Weights of a small mixture-of-experts language model, trained from scratch on English Wikipedia.
Experts: 32 experts in each of 13 layers, 4 picks a token, a sigmoid router.
Below are experts of layer 2 (counted from 0) of a mixture-of-experts language model. Rows are named router (the router's row for the expert), gate (a neuron's input weights, with its number), up (a neuron's input weights, with its number) and show model dimensions 0-47. Each number is 50 + 10 x the weight over its row's rms, rounded and kept within 0 to 99.
After each expert's rows: "gets" lists some tokens that make up at least twice as much of what it gets as of all text; "mostly gets" lists some tokens that are sent to it at least half of the time. This comes from a sample of Wikipedia text that the model never trained on. Tokens count by the router's weight.

# expert 31
router:50 42 34 42 47 60 37 51 22 47 48 74 58 68 67 43 43 63 36 44 54 37 60 37 60 53 54 42 62 45 48 48 54 59 45 44 55 43 60 53 48 54 51 52 66 59 44 44
gate0:41 61 39 31 59 57 47 53 56 45 52 72 56 48 40 47 61 38 44 58 61 59 39 33 53 50 52 37 44 45 43 58 28 61 35 64 62 54 48 58 55 63 69 63 55 46 44 46
up0:42 54 49 57 71 59 46 54 39 54 32 66 37 62 40 29 35 54 50 53 55 60 48 49 38 54 54 57 49 55 34 52 50 43 48 44 46 42 34 68 54 57 34 70 59 51 34 40
gate1:37 53 44 36 68 36 52 50 55 45 27 50 64 42 33 78 41 40 58 57 57 51 50 55 46 62 46 59 27 59 49 53 53 40 57 78 57 54 50 40 58 34 30 61 44 46 43 52
up1:57 68 40 49 52 38 61 55 63 54 47 63 52 35 37 71 35 65 71 54 46 62 54 39 51 51 41 52 51 42 53 50 42 51 37 67 55 35 47 51 61 36 40 53 53 54 53 37
gate2:51 59 60 57 47 54 67 40 33 43 45 31 50 44 46 44 59 40 56 73 63 53 62 61 52 34 43 49 55 52 63 38 51 63 46 40 55 36 70 53 58 60 54 73 47 49 25 59
up2:46 59 41 43 49 43 69 39 57 54 57 38 57 35 44 39 64 51 65 56 61 53 60 47 47 35 55 48 48 33 39 42 48 56 45 40 42 44 60 55 54 61 54 58 62 41 41 71
gate3:48 49 61 45 46 48 36 48 36 46 52 45 55 54 41 62 39 53 52 63 46 38 59 60 56 43 47 58 50 38 49 32 55 57 55 45 45 38 55 59 49 48 71 53 35 54 66 63
up3:30 60 48 53 52 47 43 50 54 44 57 58 50 43 69 46 54 49 43 40 60 29 47 60 29 51 49 42 35 53 40 56 65 27 42 45 51 43 36 53 36 58 60 41 27 39 36 54
gate4:55 46 66 78 66 53 54 49 53 37 54 51 45 70 46 30 61 46 48 66 52 61 51 48 57 47 49 28 53 32 47 41 42 74 55 38 44 55 37 48 60 38 37 52 67 49 56 55
up4:61 36 56 56 36 48 59 31 53 37 40 54 35 69 48 32 57 54 52 63 41 49 33 61 41 47 41 60 65 33 52 50 31 48 45 50 38 51 40 59 60 40 45 57 52 63 51 59
gate5:37 53 73 57 53 42 52 43 77 35 41 60 39 38 67 58 58 43 47 48 59 54 53 60 50 61 46 33 56 52 55 38 69 43 66 63 50 52 44 37 51 40 49 43 47 49 41 63
up5:54 47 63 45 47 41 37 48 43 39 36 48 32 45 65 43 62 45 51 57 63 37 62 62 67 52 65 62 65 44 49 56 67 50 56 65 51 54 46 41 67 29 60 48 55 49 47 69
gate6:66 41 50 67 56 47 44 43 55 69 25 61 55 51 45 47 48 48 42 47 50 42 67 41 44 46 57 36 34 51 53 41 56 38 51 48 45 46 69 49 43 58 49 51 55 49 68 58
up6:60 53 70 26 48 52 30 49 44 40 33 41 56 70 52 42 55 52 43 55 58 41 47 56 54 45 61 53 40 58 36 36 50 56 51 53 39 45 50 78 55 56 34 49 73 36 59 55
gate7:49 40 56 54 59 42 51 36 50 41 68 41 57 43 48 61 42 41 59 50 47 69 62 43 30 68 37 55 46 60 60 42 52 56 52 59 62 53 67 42 53 55 50 60 44 43 64 45
up7:50 61 45 58 53 51 44 48 52 57 25 60 57 46 46 47 52 51 65 55 54 65 56 52 39 51 59 54 37 42 43 52 59 42 48 53 49 54 50 50 57 51 44 51 44 49 33 52
gate8:39 47 61 45 61 46 58 39 55 48 27 37 69 44 40 67 43 66 63 62 39 44 54 53 64 51 46 57 50 44 53 59 44 67 50 66 59 42 52 43 36 36 32 29 55 39 57 43
up8:38 36 49 53 49 45 57 48 48 67 31 43 63 38 60 65 42 45 58 55 43 49 44 57 56 57 36 42 59 40 42 50 40 52 50 65 49 49 47 48 27 39 51 35 51 51 33 45
gate9:60 60 53 33 51 50 32 52 29 53 75 41 47 48 50 39 56 47 43 36 35 46 64 41 53 62 47 63 46 54 39 54 45 50 44 52 43 50 47 51 55 58 50 44 62 66 53 54
up9:61 49 53 54 44 40 54 58 34 39 58 64 44 60 57 55 55 58 46 56 42 59 59 53 43 62 46 53 47 56 43 44 42 44 42 57 42 43 44 68 48 56 59 40 45 49 50 38
gets: ",", "s,", "e,", "a,", " to", " de"
mostly gets: "a,", "o,", " President", "ia,", " de", "an,"

# expert 9
router:39 64 38 55 51 44 44 55 55 44 54 62 45 37 49 44 57 36 54 50 56 64 49 74 54 67 32 67 49 50 65 50 42 41 59 36 54 69 39 59 28 41 53 53 55 51 43 36
gate0:53 49 61 46 32 64 44 41 66 46 58 58 34 25 54 48 63 61 57 44 49 62 49 57 38 55 35 59 46 47 59 56 46 53 67 39 67 49 31 41 40 53 34 49 47 46 49 47
up0:59 60 45 39 38 72 46 47 59 59 47 65 46 34 54 48 81 57 51 55 42 68 48 64 51 55 40 58 34 50 64 59 47 46 68 51 64 52 40 40 51 52 42 41 48 35 46 47
gate1:49 31 61 59 53 51 33 53 55 44 39 51 53 47 39 28 38 62 61 66 45 61 41 53 58 64 44 62 45 50 55 63 63 33 50 43 32 59 61 40 55 37 47 47 51 45 49 31
up1:51 35 54 53 52 54 40 59 47 37 43 49 58 37 48 34 48 72 54 77 44 59 53 54 50 56 56 80 57 52 52 57 56 32 53 44 36 64 66 47 51 41 60 41 48 32 53 42
gate2:33 38 50 49 69 61 51 50 55 48 42 43 34 40 77 52 48 40 65 39 57 40 39 58 43 33 48 46 58 48 49 53 59 46 49 46 56 63 37 52 46 20 64 47 31 68 48 45
up2:24 55 54 48 72 56 51 48 49 48 44 38 33 44 79 56 27 51 60 47 48 43 41 59 57 39 49 45 56 53 44 69 54 50 38 65 68 71 35 48 55 24 64 44 35 60 45 49
gate3:60 52 60 50 51 73 56 64 47 51 59 60 65 56 34 49 58 62 44 60 55 60 54 71 56 64 48 31 42 61 50 51 49 45 40 42 59 50 29 72 45 73 49 44 29 53 67 49
up3:58 51 70 65 54 68 48 63 59 40 61 56 55 45 38 50 46 53 44 56 66 73 50 70 63 53 50 60 53 53 53 69 46 43 54 47 49 55 33 52 46 69 63 47 31 44 60 50
gate4:35 49 53 51 38 60 48 56 36 47 50 46 44 46 49 52 69 58 54 39 55 34 49 64 51 67 34 51 49 40 44 43 53 42 38 49 23 45 57 58 55 62 58 69 53 45 57 67
up4:35 50 50 63 43 48 64 40 45 56 48 36 45 45 47 60 69 48 61 56 54 48 48 60 57 60 49 43 57 30 33 44 53 49 42 53 25 49 45 62 48 60 52 53 65 55 54 57
gate5:39 59 37 76 43 47 61 36 55 50 57 62 55 68 34 44 52 48 52 54 59 50 45 45 56 52 43 33 49 51 47 51 54 48 45 37 67 53 32 51 50 56 31 52 63 53 42 58
up5:46 62 46 68 58 57 43 35 52 49 49 70 47 77 48 50 48 43 50 53 45 54 53 55 58 50 56 33 36 48 56 42 55 43 57 41 65 46 23 52 53 45 37 48 59 50 40 69
gate6:58 53 79 58 61 50 41 50 68 59 30 63 51 45 47 38 59 50 41 55 53 56 50 40 51 51 39 46 34 59 41 62 41 50 41 54 52 64 59 46 62 52 54 67 52 46 57 46
up6:51 58 52 50 49 59 42 53 50 45 47 55 53 36 51 52 62 54 48 54 54 60 38 12 59 44 44 50 37 60 37 51 40 37 61 59 56 72 60 50 49 46 47 65 43 60 63 47
gate7:44 48 47 55 63 42 36 44 39 33 55 55 48 47 40 55 66 50 47 35 59 63 64 64 59 48 59 44 39 51 50 45 63 50 56 48 52 39 59 64 52 23 43 44 43 67 34 32
up7:50 54 67 62 43 40 48 41 51 56 45 51 66 54 48 54 43 44 57 57 43 64 44 36 60 42 68 66 45 47 40 56 50 60 41 44 50 54 39 46 33 57 59 47 82 47 61 56
gate8:65 42 64 54 46 58 60 61 48 61 34 49 44 54 51 51 49 49 52 58 70 63 56 48 60 50 43 42 29 30 53 44 67 40 52 40 46 30 61 65 64 55 51 54 44 61 56 42
up8:68 49 62 74 62 50 50 51 73 45 43 41 38 51 50 53 56 65 49 54 28 62 61 59 49 55 48 44 39 31 54 51 52 35 42 46 49 36 69 59 64 57 45 71 49 52 66 59
gate9:63 50 54 43 68 46 49 42 45 39 37 52 33 51 58 37 60 44 30 60 61 69 47 67 37 37 52 36 42 60 59 46 42 51 46 63 45 61 50 51 69 56 34 58 57 49 43 61
up9:63 53 49 32 73 40 47 46 52 55 47 42 37 41 68 49 63 37 44 47 60 63 53 51 47 46 55 39 51 61 60 49 42 48 41 62 59 62 52 61 57 52 50 44 63 43 45 61
gets: "|", "-", ":", " ", " 0", " 3"
mostly gets: "|", " (", " 5", " 6", " 8", " \""

# expert 11
router:53 40 44 51 53 50 64 54 51 51 59 46 44 36 45 34 49 55 42 42 44 61 43 54 50 65 39 67 58 50 54 40 66 59 59 56 53 67 27 70 52 39 37 53 23 70 40 32
gate0:62 56 47 37 44 65 69 56 44 54 54 51 48 51 49 56 54 65 56 65 56 67 37 35 52 45 52 55 46 55 57 51 51 64 46 67 51 52 45 51 54 41 42 72 50 45 41 71
up0:58 45 53 51 44 55 63 49 48 43 55 59 37 47 56 59 53 63 69 59 54 65 43 46 36 58 67 54 40 50 70 50 45 65 43 69 57 53 47 52 66 51 36 72 57 47 58 66
gate1:49 64 40 55 50 54 48 51 62 66 46 78 45 59 58 61 66 43 36 45 63 54 46 50 51 48 52 80 44 61 64 27 41 43 70 57 47 67 71 59 47 65 54 73 45 55 45 45
up1:45 37 53 48 48 55 36 47 48 57 40 65 51 58 34 59 61 56 56 46 33 58 59 42 57 37 32 47 40 44 64 47 62 53 53 59 60 47 61 53 52 57 62 53 48 60 47 48
gate2:58 36 39 63 50 42 47 59 54 39 44 49 45 44 55 44 63 65 42 65 57 58 34 60 42 58 40 44 54 52 44 51 37 39 53 64 56 54 46 61 58 44 34 48 54 61 54 34
up2:61 38 40 64 47 46 48 55 54 42 45 42 33 47 50 51 66 58 52 57 51 53 38 66 36 65 45 42 54 56 38 59 48 42 60 62 55 54 42 59 62 43 34 37 54 50 54 37
gate3:40 49 51 68 65 50 44 52 61 63 47 40 48 38 56 40 36 57 38 44 49 66 45 48 57 46 56 42 49 49 37 51 54 42 64 32 40 31 40 44 42 37 55 52 56 53 54 58
up3:64 56 41 47 65 40 59 55 37 41 52 57 48 56 43 42 46 44 76 53 49 41 58 50 39 53 57 58 52 39 34 56 61 35 70 56 50 64 56 52 38 30 44 47 62 50 54 51
gate4:48 59 38 44 52 41 49 60 60 56 43 49 63 58 59 50 46 40 40 51 36 59 50 63 31 54 44 56 51 44 48 46 62 59 38 47 36 37 27 68 53 62 53 53 51 52 62 67
up4:40 53 60 43 48 41 50 54 53 54 40 44 70 58 47 40 48 48 47 48 38 45 37 70 28 50 36 61 38 37 48 39 46 51 39 68 31 33 42 63 50 56 40 56 55 49 80 59
gate5:69 56 49 55 46 35 70 32 43 55 70 48 54 60 30 56 50 47 54 48 48 41 35 57 42 41 53 56 46 53 38 60 39 42 50 71 48 42 52 48 56 57 38 47 52 42 58 52
up5:40 49 45 54 48 53 55 43 47 73 63 28 33 44 50 46 40 54 69 61 52 29 35 42 38 44 56 57 37 58 29 60 62 35 41 61 51 59 32 67 50 44 38 58 51 57 53 44
gate6:52 66 68 48 65 48 46 76 49 43 54 47 53 66 48 44 45 57 55 51 33 53 40 53 40 59 44 50 36 45 33 38 43 50 52 61 48 48 50 43 65 45 43 56 46 50 57 58
up6:50 64 71 41 62 33 56 42 45 64 60 57 63 45 56 43 44 35 49 30 52 63 56 51 56 63 51 50 52 63 54 42 56 43 44 37 47 42 27 42 53 53 52 58 45 29 48 59
gate7:61 52 52 61 34 44 43 53 54 42 56 58 35 56 58 36 57 56 37 47 58 61 59 69 49 31 50 47 45 49 46 52 50 47 58 38 55 37 39 43 57 63 50 48 52 53 41 57
up7:52 45 61 51 53 45 58 56 61 52 65 50 50 47 39 49 61 25 43 49 71 52 66 58 44 22 79 57 67 66 38 48 49 54 36 47 54 47 34 39 58 62 53 44 50 51 51 63
gate8:59 49 38 80 50 40 50 52 56 59 61 58 43 47 61 55 54 43 47 55 50 46 50 69 40 39 38 65 44 48 50 39 36 43 49 56 58 46 42 36 60 38 59 41 46 43 52 56
up8:61 49 43 73 58 51 44 53 61 51 48 67 43 47 62 53 50 38 47 58 48 42 44 62 37 30 45 74 32 52 42 44 33 38 52 64 53 45 45 45 60 37 52 51 54 52 47 55
gate9:63 45 62 51 39 40 48 66 54 43 55 55 58 44 63 50 60 40 41 44 45 45 41 29 45 28 59 44 56 55 56 52 55 43 60 54 59 51 55 61 50 55 61 48 28 37 48 46
up9:60 55 71 53 49 37 43 64 57 30 47 50 53 39 55 45 49 41 46 56 44 56 45 34 42 38 55 41 48 60 45 42 58 40 68 53 61 48 54 66 33 42 54 44 44 33 67 62
gets: "\n", " an", " (", " S", "===", " /"
mostly gets: " /", " (", " \"", "/", " O", " (1"

# expert 22
router:41 44 43 51 28 69 61 53 47 46 45 53 54 65 52 48 50 82 40 52 52 24 56 45 67 69 60 60 65 54 47 43 53 56 48 45 42 42 47 60 45 38 45 48 51 58 34 47
gate0:43 48 49 49 27 58 35 25 57 37 53 39 29 49 51 61 41 44 45 46 41 66 43 53 45 40 50 45 70 59 56 46 62 68 37 61 40 49 44 33 63 41 54 36 53 48 45 45
up0:45 50 46 61 38 65 59 40 58 46 41 37 31 50 54 51 64 44 39 52 55 55 34 48 38 36 49 47 36 48 21 40 62 45 48 50 34 37 33 54 35 46 43 53 37 47 37 36
gate1:44 47 39 51 23 66 54 48 42 42 36 51 28 47 53 34 55 41 42 50 48 37 23 49 43 41 51 35 50 48 60 53 50 50 50 54 39 52 64 61 70 56 48 42 33 44 39 53
up1:46 52 46 48 47 61 43 45 40 36 57 60 30 57 51 40 55 37 30 39 56 39 34 35 52 37 61 46 53 67 42 44 34 43 59 51 45 42 42 74 50 46 54 29 39 54 41 49
gate2:48 33 53 53 53 40 52 39 52 51 45 40 56 36 57 40 49 70 49 48 57 52 35 60 38 54 51 53 51 51 52 57 51 59 33 52 50 44 47 45 52 51 37 57 63 53 51 67
up2:57 49 46 57 48 38 53 59 44 54 56 65 47 64 51 42 55 33 30 57 46 49 49 60 65 52 57 52 52 43 52 47 58 54 33 47 49 42 33 49 58 57 62 26 38 70 51 57
gate3:69 74 53 62 51 73 50 55 56 50 44 62 25 47 50 60 56 49 40 70 53 49 68 46 51 50 52 58 52 33 52 47 43 46 47 37 53 44 53 50 53 73 36 26 36 49 41 65
up3:34 65 36 63 54 59 58 38 61 60 50 45 39 30 43 44 66 42 46 66 49 34 54 63 46 65 51 37 43 55 56 48 39 59 45 38 67 48 57 49 66 81 54 41 60 33 30 31
gate4:55 54 36 49 62 46 34 47 48 54 41 51 49 49 39 54 60 28 60 48 54 50 53 36 62 68 43 25 54 42 49 47 51 55 41 40 46 42 37 60 50 54 49 58 43 71 55 39
up4:50 59 46 51 67 45 33 59 41 48 47 45 54 49 46 52 54 34 43 39 68 61 39 55 72 75 64 60 55 52 58 59 51 49 34 40 40 47 55 50 51 44 32 50 39 72 35 50
gate5:56 49 58 39 40 44 67 50 34 74 49 57 45 42 57 45 62 64 40 45 64 56 53 59 56 50 52 78 58 66 42 56 63 51 48 53 48 45 47 48 42 54 40 49 41 58 54 43
up5:55 41 47 58 47 59 61 58 39 73 45 44 52 55 61 59 53 57 48 44 44 54 60 58 51 61 43 54 70 70 22 60 51 46 50 63 61 25 43 41 52 48 40 55 38 42 52 58
gate6:59 36 59 49 38 50 65 62 57 49 61 52 50 50 54 38 49 50 53 45 53 46 51 47 66 47 35 35 42 47 60 57 57 51 51 41 50 31 42 56 51 55 75 41 51 58 54 72
up6:50 65 39 57 25 52 46 52 52 49 51 46 44 49 46 43 49 67 69 45 57 48 47 52 50 49 58 48 37 44 68 71 59 57 49 49 26 53 53 50 49 57 71 47 60 54 42 61
gate7:45 56 40 33 45 58 34 49 47 58 46 61 48 58 38 59 46 49 49 59 44 65 48 61 61 63 50 42 60 52 53 61 64 60 27 48 40 55 57 54 36 39 59 22 36 63 55 36
up7:48 65 46 42 41 49 45 58 44 60 41 60 42 51 45 56 51 55 54 60 35 71 59 55 47 64 53 52 50 52 51 56 58 49 52 48 48 64 61 52 31 48 43 38 39 53 52 52
gate8:49 32 34 65 42 60 52 53 47 67 53 46 53 58 31 55 41 26 28 46 38 46 39 48 51 51 53 52 42 35 71 38 52 37 37 43 48 71 54 50 52 58 37 49 54 35 49 46
up8:61 36 43 47 51 50 44 43 64 55 51 78 55 69 38 63 53 66 20 70 46 49 39 49 65 49 46 52 35 50 44 64 55 38 57 40 55 44 36 55 53 57 55 33 43 55 64 45
gate9:46 52 43 43 52 55 47 55 53 47 51 46 38 48 46 49 47 50 40 41 66 36 45 59 55 38 49 66 59 40 55 52 37 50 50 52 49 60 60 49 42 35 62 50 35 42 32 39
up9:52 48 50 46 48 39 49 46 56 48 46 56 29 46 35 51 59 47 43 68 72 53 46 56 57 34 55 44 62 41 43 56 45 54 48 58 44 44 51 50 46 45 62 61 45 39 32 51
gets: " |", " New", " May", "'s", " August", " March"
mostly gets: " October", " May", " March", " April", " September", " July"

# expert 13
router:48 41 30 40 37 41 60 40 49 51 32 38 57 50 60 60 44 32 44 43 59 43 63 56 34 31 49 70 56 57 52 35 60 56 44 61 43 58 51 46 57 56 61 54 39 76 58 75
gate0:51 27 39 70 58 49 52 47 48 47 56 57 46 30 37 62 54 28 41 49 61 45 49 48 27 56 61 62 42 37 44 47 78 54 56 52 32 66 31 43 55 46 55 52 40 50 41 65
up0:62 32 45 50 54 50 53 39 35 63 55 65 39 48 48 54 49 44 46 51 65 50 45 41 53 54 61 60 31 35 68 46 71 60 61 50 29 57 31 55 50 53 52 42 57 54 48 66
gate1:53 55 45 54 41 53 58 42 65 73 25 51 44 40 46 30 64 55 46 63 44 54 43 71 48 56 57 45 41 47 51 47 51 43 52 53 46 54 57 44 49 43 55 53 48 62 57 65
up1:35 41 50 38 57 59 54 23 43 38 31 51 44 26 48 52 47 48 56 62 48 35 49 63 42 44 56 49 53 64 34 61 40 46 31 58 53 52 48 58 35 44 65 49 50 46 62 49
gate2:43 57 64 52 58 55 59 63 57 55 34 33 60 51 56 66 36 41 49 41 25 45 53 63 65 33 54 45 51 43 58 53 34 58 36 51 41 30 49 44 71 48 63 46 47 59 37 48
up2:54 43 47 61 47 50 61 50 50 59 33 38 46 54 47 46 63 47 56 27 48 33 41 67 67 42 53 51 71 40 50 54 35 45 45 43 47 42 72 56 61 45 38 39 58 38 35 57
gate3:45 47 48 45 61 32 69 46 51 49 57 51 50 40 53 66 44 31 68 77 35 43 59 32 35 58 35 58 40 60 43 48 54 62 61 50 53 58 41 44 44 82 51 52 49 46 46 50
up3:55 59 43 53 59 27 59 38 61 55 56 50 54 48 60 64 54 54 60 67 53 45 51 67 41 43 31 41 49 69 52 43 45 58 61 49 45 58 51 43 58 59 53 49 46 40 71 64
gate4:32 54 61 56 53 52 63 57 63 35 52 50 66 52 55 56 50 60 41 37 35 49 48 52 44 53 55 58 37 50 30 40 63 49 43 51 40 53 50 56 33 57 61 49 46 60 57 58
up4:40 50 56 43 53 62 56 59 51 44 54 32 56 64 50 51 52 66 55 58 31 50 52 58 47 52 56 72 44 61 40 37 51 48 49 53 40 57 55 51 33 52 55 62 52 52 42 65
gate5:54 54 52 37 53 49 32 25 42 62 39 64 46 70 43 56 45 49 31 43 66 55 43 63 54 47 65 50 60 51 57 59 52 56 46 58 41 36 55 58 46 32 36 55 39 48 46 56
up5:55 51 56 41 56 36 35 31 53 56 48 53 51 46 49 49 49 39 52 35 63 53 33 51 50 49 45 41 61 45 55 56 55 44 43 62 40 39 49 56 70 30 47 61 33 45 46 45
gate6:55 63 50 72 52 38 54 52 52 48 44 41 33 36 60 48 53 45 46 39 60 53 68 55 62 28 59 50 45 47 48 57 59 47 60 52 71 38 54 53 48 60 39 50 43 46 37 46
up6:44 53 68 65 64 60 48 40 62 39 71 40 45 67 51 60 54 52 56 82 58 49 59 43 69 26 45 50 56 45 36 45 66 48 43 42 40 36 55 20 68 52 52 36 55 45 40 53
gate7:55 49 55 41 33 52 44 40 40 44 31 58 59 54 39 66 48 54 57 46 54 38 56 55 35 61 34 58 40 38 41 40 47 49 63 73 44 54 56 43 38 42 67 34 53 62 59 42
up7:50 54 45 37 47 27 39 37 47 68 41 69 43 49 37 54 65 56 39 50 53 35 77 34 41 55 50 50 58 48 44 61 47 52 46 60 44 73 50 42 31 52 53 30 56 53 57 61
gate8:49 51 43 36 65 66 38 44 38 53 80 51 71 40 49 49 52 56 57 60 52 48 53 41 36 63 50 51 41 37 42 29 53 42 47 57 58 61 57 57 48 47 61 41 58 58 49 60
up8:50 61 51 52 51 63 29 41 61 56 71 59 42 43 57 41 62 53 58 66 56 46 61 40 52 46 48 52 36 47 37 42 51 41 57 51 78 78 66 65 54 58 55 53 56 48 60 68
gate9:47 54 34 57 51 41 46 39 57 45 58 45 24 40 51 45 52 55 68 41 56 55 54 68 63 30 50 35 57 47 69 48 40 49 61 57 58 40 69 51 42 44 61 52 40 43 59 36
up9:52 40 43 54 51 62 69 41 60 59 63 51 38 52 62 47 46 55 56 45 43 57 63 59 57 28 57 48 46 44 49 41 52 50 51 55 59 65 51 34 44 45 48 48 57 50 72 43
gets: " of", " in", ",", " as", " for", " by"
mostly gets: " for", " of", " that", " as", " from", " with"

# expert 0
router:55 45 59 54 32 66 53 53 37 42 64 59 67 54 59 50 48 74 49 56 54 52 48 34 57 38 78 31 60 44 57 59 43 60 33 46 54 38 49 48 52 54 62 53 69 60 48 62
gate0:47 52 58 58 59 49 41 52 45 52 58 38 59 55 40 47 47 53 38 51 51 53 43 43 50 60 48 56 36 56 54 61 52 53 54 70 46 43 36 52 51 30 65 49 47 24 55 44
up0:42 59 48 64 40 36 51 43 55 58 51 43 58 49 43 55 49 41 54 54 55 53 52 42 56 62 55 60 43 60 53 45 46 54 59 64 37 48 41 32 51 34 50 48 45 29 49 47
gate1:63 71 47 71 48 54 40 57 51 65 64 50 54 68 47 48 62 49 41 55 50 51 41 59 52 56 58 58 66 50 66 62 23 41 60 53 58 53 54 53 35 47 71 42 35 51 47 59
up1:66 76 43 72 35 55 33 47 42 57 57 51 63 60 30 33 71 64 42 48 46 55 42 53 44 60 61 56 65 40 58 53 37 48 59 55 52 47 45 56 40 43 70 59 41 53 60 64
gate2:50 53 57 68 66 47 23 55 37 33 50 52 46 65 42 37 50 47 49 56 71 55 48 73 48 52 41 49 45 52 58 70 37 64 56 54 41 57 64 49 53 41 39 43 23 50 48 57
up2:54 64 65 75 64 49 32 48 46 51 55 45 50 63 51 38 45 51 46 53 60 53 30 67 51 58 56 56 41 50 49 76 40 65 56 66 42 49 52 44 58 48 55 53 33 56 55 52
gate3:62 42 45 67 48 62 46 55 34 28 47 67 40 61 52 58 48 40 50 63 58 57 48 42 40 51 48 50 64 47 26 48 27 56 61 47 45 41 62 56 40 39 49 50 64 37 56 64
up3:61 48 64 62 28 44 61 59 38 37 47 56 59 51 56 67 54 35 67 46 49 40 52 52 44 49 43 52 57 62 14 43 58 52 52 54 40 43 41 52 43 48 55 57 65 54 34 49
gate4:43 48 56 52 53 39 47 34 40 58 41 50 73 42 48 63 46 36 63 54 37 49 49 49 40 67 44 48 61 34 58 42 76 48 36 46 48 59 51 83 52 45 56 63 52 62 61 47
up4:56 52 34 55 61 47 44 58 55 45 63 46 55 64 63 57 45 61 56 59 58 41 50 42 44 53 41 57 50 54 67 46 44 42 46 41 57 39 48 57 45 32 55 76 72 46 54 65
gate5:59 56 63 49 60 60 56 77 40 40 51 42 62 41 45 36 62 54 63 56 28 44 65 40 39 56 50 48 40 55 36 48 67 42 36 50 52 53 45 57 45 44 47 31 48 45 59 45
up5:44 27 38 48 54 42 38 35 54 57 49 41 63 58 39 46 44 46 41 46 46 38 29 45 39 59 58 44 34 58 52 40 57 47 47 46 46 40 48 50 51 41 58 59 33 44 47 62
gate6:51 41 41 60 52 50 48 27 63 47 36 49 61 57 54 49 51 58 41 49 59 57 56 63 48 58 39 50 51 68 33 53 45 53 59 56 58 55 55 40 42 61 57 62 41 43 25 55
up6:39 54 48 61 52 40 46 16 58 51 49 71 61 60 50 46 54 59 46 56 58 51 65 58 60 63 48 45 44 71 51 52 49 42 51 47 62 36 45 34 48 69 55 53 46 41 48 53
gate7:57 59 45 65 70 58 49 49 51 52 32 58 52 65 54 32 52 43 24 40 39 48 44 44 59 51 70 38 26 60 55 55 36 70 49 42 34 43 46 52 41 62 48 52 51 32 51 34
up7:48 56 47 46 55 60 64 64 47 50 32 57 55 52 58 47 45 57 41 59 48 48 58 43 57 52 52 49 11 48 48 31 41 59 43 47 39 55 50 62 35 48 44 63 55 37 49 37
gate8:58 57 56 61 42 56 61 29 53 44 57 68 54 62 78 55 60 68 80 54 57 54 51 45 43 63 50 53 53 48 45 51 53 55 58 49 56 48 43 69 38 51 57 49 55 46 50 56
up8:67 55 68 72 42 62 49 44 53 55 49 53 50 67 79 45 62 55 67 51 65 40 56 44 47 69 47 59 56 52 38 26 71 48 65 39 53 60 45 57 43 36 41 50 42 52 51 56
gate9:59 45 59 29 53 34 63 53 41 61 39 55 45 51 43 61 47 39 54 49 63 49 56 61 40 48 33 49 46 50 40 40 56 51 47 48 71 47 34 58 61 51 49 66 43 52 52 42
up9:63 51 54 35 41 56 38 40 55 53 56 47 40 50 50 49 55 60 36 43 44 64 42 46 51 44 52 53 53 44 57 42 41 66 59 56 63 49 49 52 59 69 62 58 40 45 56 42
gets: " in", ",", ".", ")", ";", "\""
mostly gets: ",", ")", ".", "\"", "s,", "s."